Below are experts of layer 7 (counted from 0) of a mixture-of-experts language model. Rows are named router (the router's row for the expert) and show model dimensions 0-159. Each number is 500 + 25 x the weight over its row's rms, rounded and kept within 0 to 999. Numbers have three digits each.
After each expert's rows: "gets" lists some tokens that make up at least twice as much of what it gets as of all text. This comes from a sample of Wikipedia text that the model never trained on. Tokens count by the router's weight.

# expert 32
router:481514555520470460452504466494517509529509517563462514524501483480516501536503543534479548508522536477511480445477484517474515494510520500498456513476485441512486488502545486504478530508511530491445525511507500504479479458534481538500509472501455469506521493491493502499501504491502535518510503522502482481486504470494520490476492519469487481478530555503499551503507501552517519532490519518460530485508494548466547479509558456482485482509491486449517471507504494503475508474492491
gets: "–", " | ", "; ", "th", "-", ", "

# expert 14
router:505495511528495494459495504438501553470541499516495491500478513469543524490486528498518509496510494459520446538494468506518506531516496462514479483484522482508484487501502459498446498468536539487499485482497534483486512506549493500445550447506477489497510506500508507536473514507492490527469480488530534488485517477506513501511520515517478429453479557484506475497542487496482519513477493470493465452512490537505499546495548498505525492489467493501542511453498493516510524476547473
gets: ":", ": ", "-", "\n\n", "|", "| "

# expert 51
router:484498517533466477451480501518542538463551508559466515521526512485473517542499549542492556510533481492516493481477482509485507503537515459491475521471469452516483479503553437527481532490500482492466495465514494494483505455517459541465530508519494491510501526511466521488499494503492497499521536520505506460468515463544539508519478506444450485495493518483508500502518522534493531520486530504480483503516475505463507502480509469466473492500473495471504491515539497513511517512496472
gets: " | ", "; ", ") | ", ", ", ")", " "

# expert 54
router:539505501481456478516428449482514506509481488519507502539511494484550487509473545520492495497512464454522484539470470501471516532502486534495475479490504490545501491483517486522525466505526464490448462522498496502480530499536494484450504469519503493511504502530485537568493522463467497515506487502512514489488493496510526506482479472490474481478473512485520523488550519530512512484484486545472511491472520477422486500508522533465529471512476493496560501466499476505491500474506452
gets: "is", "us", "a", "as", "um", "es"

# expert 35
router:499531551531485494481455505504516518524484513524474513536487495453477500505489513523528480487511532483499444504452498523478493533491483538504540508475515469539486471492543515540472493548493481458439507510476529489516492526545508495492512520549492469529498478495484492498466493515508557451490477469473483485468474501478487493472500461508460481480489521450502571470526496471470527551495494490501493475479513486469484513535502486487490500498503518461539516515505479525507505474490472
gets: ".", "\n\n", "\n", "s.", ").", "=="

# expert 34
router:542512503499490531519443478476523487514482486557494530502531469494521504511446508534536524524525534480526518508459469524494513554555496501482511510480494473526470479471477488549486539499512488494482476507498507500493501498486523499489530516544499499482509498510473525520536484493506498487508524479526500453445494492483484522526504463455430479463487517495499521492490487536455508515483492559474463500503471486499507471475534510505547497513513488438509528508538473524478510510481463
gets: " |", " |  |", ") |", " | S", " | T", " | A"

# expert 3
router:523498534513505502523492446490558487499515505505497472491495436492502495511482545522507513511485538457505489493439483534519484525506486488465509491494502477519455515483518467499530536529488502499487494499491502497468521473483478501466491464480503434494558503516443488522522496477480532494472492467518533475492471477534525548505494495500480497491501495520496492494551527527475517540511506481437484481524521531480538527556524524509511484469481508497530506492545453474499470507491457
gets: "on", "ic", "an", "in", "en", "y"

# expert 60
router:504531501461475507494468500479546532534595508510472501496534452505506512536502516500574490521489506482481474477483480515459527556544530489498495492426490490526495470510505486514515501470522528498496546500438511486478484511483452499496523462530508466494497455517501513479481472517507497533467490532512500455509487480506481529497515506517507476496501500478520538455513509530505483491512516511474514491486511528483508452511516465510487492508500482481510492461549512527481503463495474
gets: ",", " as", ", the", "),", "s,", " as a"

# expert 53
router:538549555480453498495478544507517560488529482535487526493531509456476502502478517504481509537502495483505528505492490498482476490506507478455493516480503486509486468481560483525501510517503492505467468489478538442523498478501470498487496485551448446516505472539496497507508473480521538492492491484541490497493518509475512501514491476474455501464464488487492521479534503487438506511479482487498466447458556498499512530482507475459526455488477518481525509523525487504507527493534481
gets: ")", ".", "s", "g", "m", "d"

# expert 10
router:486514524497485474498496498475512511444518537510472447506497511464543511530489520509505521521525531452498464483477467537466493508494464479497479501489540509515483467532537470549514549455502489469473521521446536487490489516532492538477508480517486477514499492501476480512497489517529498469539524477506478467492493486502485521510514452452497504495482497508551552474567527515487530509492452514488523452504471534484507515480530527508503446504488527484514521455496488523495504481525492
gets: "-", "al", "ol", " s", " l", "r"

# expert 19
router:538507514504477500498510508476571520486513502505449491495484462479493454503471501519519528521535481521508479498481480517518479586521509472480500502466489496522495484502492496485545509504507480466494447486494507505491558533509501521469490471470511489506527497529505490535506475488478519482478517499485507449501498496483527524499527520470504509455511490456532526503524484553460511529476504477454492434527483501521519468514490479472501536477460503474532522501558459487486526506502454
gets: "1", "2", "ang", "ong", "ow", "ai"

# expert 27
router:512509508505478474509477454512523513465569484520471462516495472456503489509499521523501510504523487481524464499496458495486560491528491497506489527477504488524504485535520494552496493528513500477499531504511513466485524490533475525460535513505495475530511467526494519528474512490482553462489535557510497467512518465506537530475466487489481476498485545451531566491497460488529544507473490499481519472491538542496499477498507466481531454519487519505520532501525472543507506494528476
gets: " ", ", ", " in ", ": ", " of ", " of"

# expert 46
router:519513486496489474494501482511531525485548502498476489536471446493529499541500499538488535520503514437515491485466491518450522499529513471464500530494479480507462487515472504505498503500527477482481540512483481452484483480526494502490527511472451497512494486524473493506503505475504587474483505476487479493467478475495484533511499470435500469496485512509511523478518510526523520509510459512460514464518462555486516481513496470544516503458467523494521527449537480553501535515502493
gets: " of", " of the", " for", " the", " with", " by"

# expert 28
router:555518505490479441495468459448542516484503505528493482472471462435523501480494541558509506532500499498528532519482507570493521497534502466469484519502523471503490466486512477489507510512528519472501526483493509484499515458528481497431512499491473472494554480557481508504507492464526511483512508480479495498451507483502493509466489505507467484479522500484511516462506509515486498495454459494524481487511516502459504536483514473472506494494483519480508490421490507504525526529524489
gets: "ing", "es", "s", "ation", "er", "en"

# expert 30
router:501487492477460489479474466503545483504507472514501497537502492475520512511493516508516510498525537487501518501487479518480506535505466513472510475478479439569487494496501494551490537519492511484461481478484521501514479476497492494467543486514487488543514481493481515528482453468489503507503535525489506402487487509474525523491503492516473497456494510490532522479505474492529488513505518496416473501501525534493531495496522504489495497435443466472558507448506508492489491482502460
gets: "2", "3", "4", "6", "7", "0"

# expert 12
router:477486495492458487459455486526494527520506478570500498561509501472487471504503580504512518527547513468523481465479484526489521526489500513471507512434505444516500494505500464495470536497496508487481475495478527492492488457516483525463518462502442475498523495471477503500446529472507516497494499507520526470495513511530509506521507475506490470479497555500501522501515494494516538549498508524487487512492525558467516515494500520495524496475457455491500488481541486491489490533540474
gets: " | ", ".", "′", "°", " |", " ("

# expert 31
router:503513498487454457491504504471531480517539514501477473505458493467502500519485517520512514457506537525492486531483452515533507535511543447503507447469495484513522440493489474515494540519534567481510503460485497474488506506493492515499525464507477498459511492494484491504504455474492505475466502488518491492480515455501496489499477459495492493443456509499520518504547458527454502515498470498498486492493484500490544474506527488501516519515493531475533489475503475553479571476493447
gets: "\n", " The", " the", " on", "| ", "The"

# expert 44
router:537516510507501487461493481470505505458488500541463483523446497433498555528482559544484532497516494493505485448463472551517507518493502514477541494459502501534482463488528479481518489505495475497478488465487498501462514511474511523440521448477477475480501513504458523511495475462476537495492504523484487493520493481461475535526535495473504476497486484435528525484505479478457504506463499510497467492505485502488510465515494479487527501483506491480505476457500471508494546516468480
gets: "es", "s", "ing", "ings", "ts", "les"

# expert 43
router:486536506472483508528473489493546508485517488506482469524507466489510530560472534526531479513501518524522465502478485500476560485526481509520464500446460479495492467505484481550533513524516530470511487495452504449512552479540461486487518482534478441525508475492507523514531473501496497508505475463496496497488478500504514522485516476475505507491493493514503555507515473528444513526465544558503479466443515496472489497535499486514529518484509514452535502503521509503497511522475495
gets: " and", ",", ", and", " or", ";", " and the"

# expert 36
router:502550509509481471461447466513526490499524522504425478491517539476527510486472519521497492494510510506516504503492474526512495493518452499509502491470490506534502500501498500539520496458494485463490535522511495470488501491489474490500533482499484491520470528539452562499466496475466501492504538477533527515463484461491471516486520477497501504460469521485513502466505515537482514558476523544479468465465547513473552513526525463494506509468488513466522512477502500451476485479542455
gets: " The", " that", " the", ", the", "The", "ly"

# expert 21
router:532503534532477498503478499496538522453489470503484497552491486495510543528493508516506524536506504490514483525445468539462494503501525541519522480456525459509477494525584458531531506515506463488460492507490500494459477512490449523488520488512499459512481491510474510524477460466543485499500489482487511496504514510486495501477524498477481489510485503498511501481528534503505510527471444515492484472525495520497551484548519497486520492428464505498527506467548478538462527518506489
gets: "in", "el", "is", "it", "ar", "ell"

# expert 63
router:497499541502467525502485483485523483516520485534502522521487481453498526560459530521519551504525534492504507495466494502505491511542521515496461507468508489530456484529501465497466519496564493469497522458510471479497514440490464495505494493517476485528521483484482519521522498513510525496475515526490508451485531525510526523551542505479499458469465481520529514473501559507478491531517491534469488470498481508481543483483526508509482503475474488479525517496556491509508574517508474
gets: " B", " D", " T", " K", " C", " G"

# expert 18
router:499526516494497468524457504503507509500538530555476483490514522468495480528473525556518529548546495493486482506463470484519511525534514535530524512499517455528484483507539501554488490473503493505471503515466463483451522486489488497503551478481483502494564511510516527522484478490523554532500519528484486488498493484514510531494513500485488472501482493532517549474502505501495542524477489523497485483467491525509510483483554491479510464501498530478523551464555466524523497495545452
gets: " (", " in ", " \"", " (S", "\" (", "("

# expert 15
router:476549571470482522498498465471577486516476506487451504506517439485494519505505536520498528523495523453494511509500479537514518531508454459453510503484497491509489510507515475479465510499511512448465510524501500471485502499517508519482508465481486476531519484509495527510530476475471521520490514536487501489486496500510517545489500493490494467465473543505503524513537481529522510518517461499448514473533517509455500488504546492481462454469478503483543520532523486497489494532551478
gets: "z", "est", "st", "th", "h", "ch"

# expert 17
router:531521475490474477477463492447517505497516510538493454511525483486525484530521499547511500543501484513481502546489495485506523539532490526479475480458502468525461475448544487505541516508517509467447503498535554503441498492539505500473520479494494516541481464486469549519477493499479486485494508493492468460492528458476526505504499487497488502488462525466516537510553515487505490525460503515489508471525516486484510526524530480518503500467495477476500564536498470515470534503507474
gets: "ad", "ut", "at", "end", "id", "ak"

# expert 2
router:527531504485453453518445461517504509494498509505457509490488460449494494504486522524506515467506491508521506546477486513472516522522455513505515481491518498519489494473513512538486498476520462487465485478442539482484525512502500505480513482518501505539552494492493498547478521434532536496507517483545521482506469488516511552464505506494497498476493534501519497480532454503528504511512475533481484491466472505455507519505524528523548453468517486450547484489516467524487531510535472
gets: "ian", " American", "ic", "S.", " United States", "ia"

# expert 49
router:474513533490475488447485478495555493508535470518497519470492490477527548521470503517500524505528539487511465500446452482467488488519525489462460466521496441559495491500527469507488519499557542491443542456507524518512518490513509501462530490478460505512523466501463520528494480512540523458472521484516509477517500525513502515534519506517496487487503499512510499492533528524452484523502501489474474472517487521480489485535508492501490444494501466472542509505542500485485510498516472
gets: "0", "1", "2", "3", "4", "6"

# expert 61
router:513502508490469501487493487488572492484511501498507461504484455495504543513511505557526506499546539471501513530493462498486518529531465474493526484500502448579472484511515479531513521493503491481469486473496510505524504499504491491501562485523489497550509458491473525512500477456498522478530533506515480424500483522474492516481515481513465526490472503469513520450508512499479487500492508508472506470509517519493505477485529489498495491476462471460580541476533506500516539482514479
gets: "2", "10", "1", "6", "5", "12"

# expert 8
router:508492531462510477525491491528552513483524526512471511512501451497535478527487549525519556503512537483500475531458463542482511505496492471508506464477507465490481486530558446516520484476489543476463498536518477494459525482505478514490508489502463503540572476525445513467464500473484526506506494503490488481461505498517510501492518481486458499477488494461543513507545503515470498492499480508469469499470522477484468489541508488557491475505492521497510524475519472491512500463486483
gets: "a", "o", "e", "i", "ia", "ie"

# expert 23
router:495519502503447510479489474474516541467519478517519525518497445488501507534501495519512513504495555483484507559465516509463492492516472497475494476497493489504516491470562482564538494489529495500471517466504523511474518432486429490484506460505488474522505504457477528542502492504497521474510512498488488494479491475497504514514488522503482481479482479511533498453525516523496509523495467505490503477466495558450496506511524523516511471478488511506532485504562480558470533504522452
gets: "ar", "er", "an", "on", "t", "r"

# expert 6
router:516499519516469509498470509481551534459484515480470500504500471472521462485455540508524546487547488477548462480467491516518494536481484446531477503452505475514481475472518497525517508503466484483499482477483456472483554533532515547497490501520491457508545487534451490488511508451497537514467520520477496485490506514539516498468500500494475519443503521498510536476526474488486513522491481500432460487510510479479482485511508524507508495449498517505497490472504453488498497467502493
gets: "os", "o", "as", "ran", "ian", "ra"

# expert 24
router:518536542465467477506496504437511523491487478522516458487477469473506473498481510520512525502525510492488477493466484510448514501530504531483507503476508481550456441511516464511507487508503505491476520484492519515458518514573532515497562502507495482492537474553475510510491485473484537488534505488487470476483461504538502499493550502504482470475470536505539518505508507499478493499498509478456520479486504511478493491498598455529507498497483495503503515479531447474501494510523483
gets: "c", "en", "ens", "im", "ce", "ons"

# expert 7
router:524509561517506457499433524497506479491534511500491514532503491456477485487482518558514506497522512510526489487506509527474502522489442474519524433479487487540495487537499513491499484499513520477467461523473478485510501481546478505474514533527451512524509483547515537510479492451477496477470496508532485498471485455447499516481512502513463502489463521471522554487506519490501509512490510488505517470503527492442500495518523476511479444473481486512512486437511465525513522475504497
gets: "\n\n", "\n", ".", "==", " more", " other"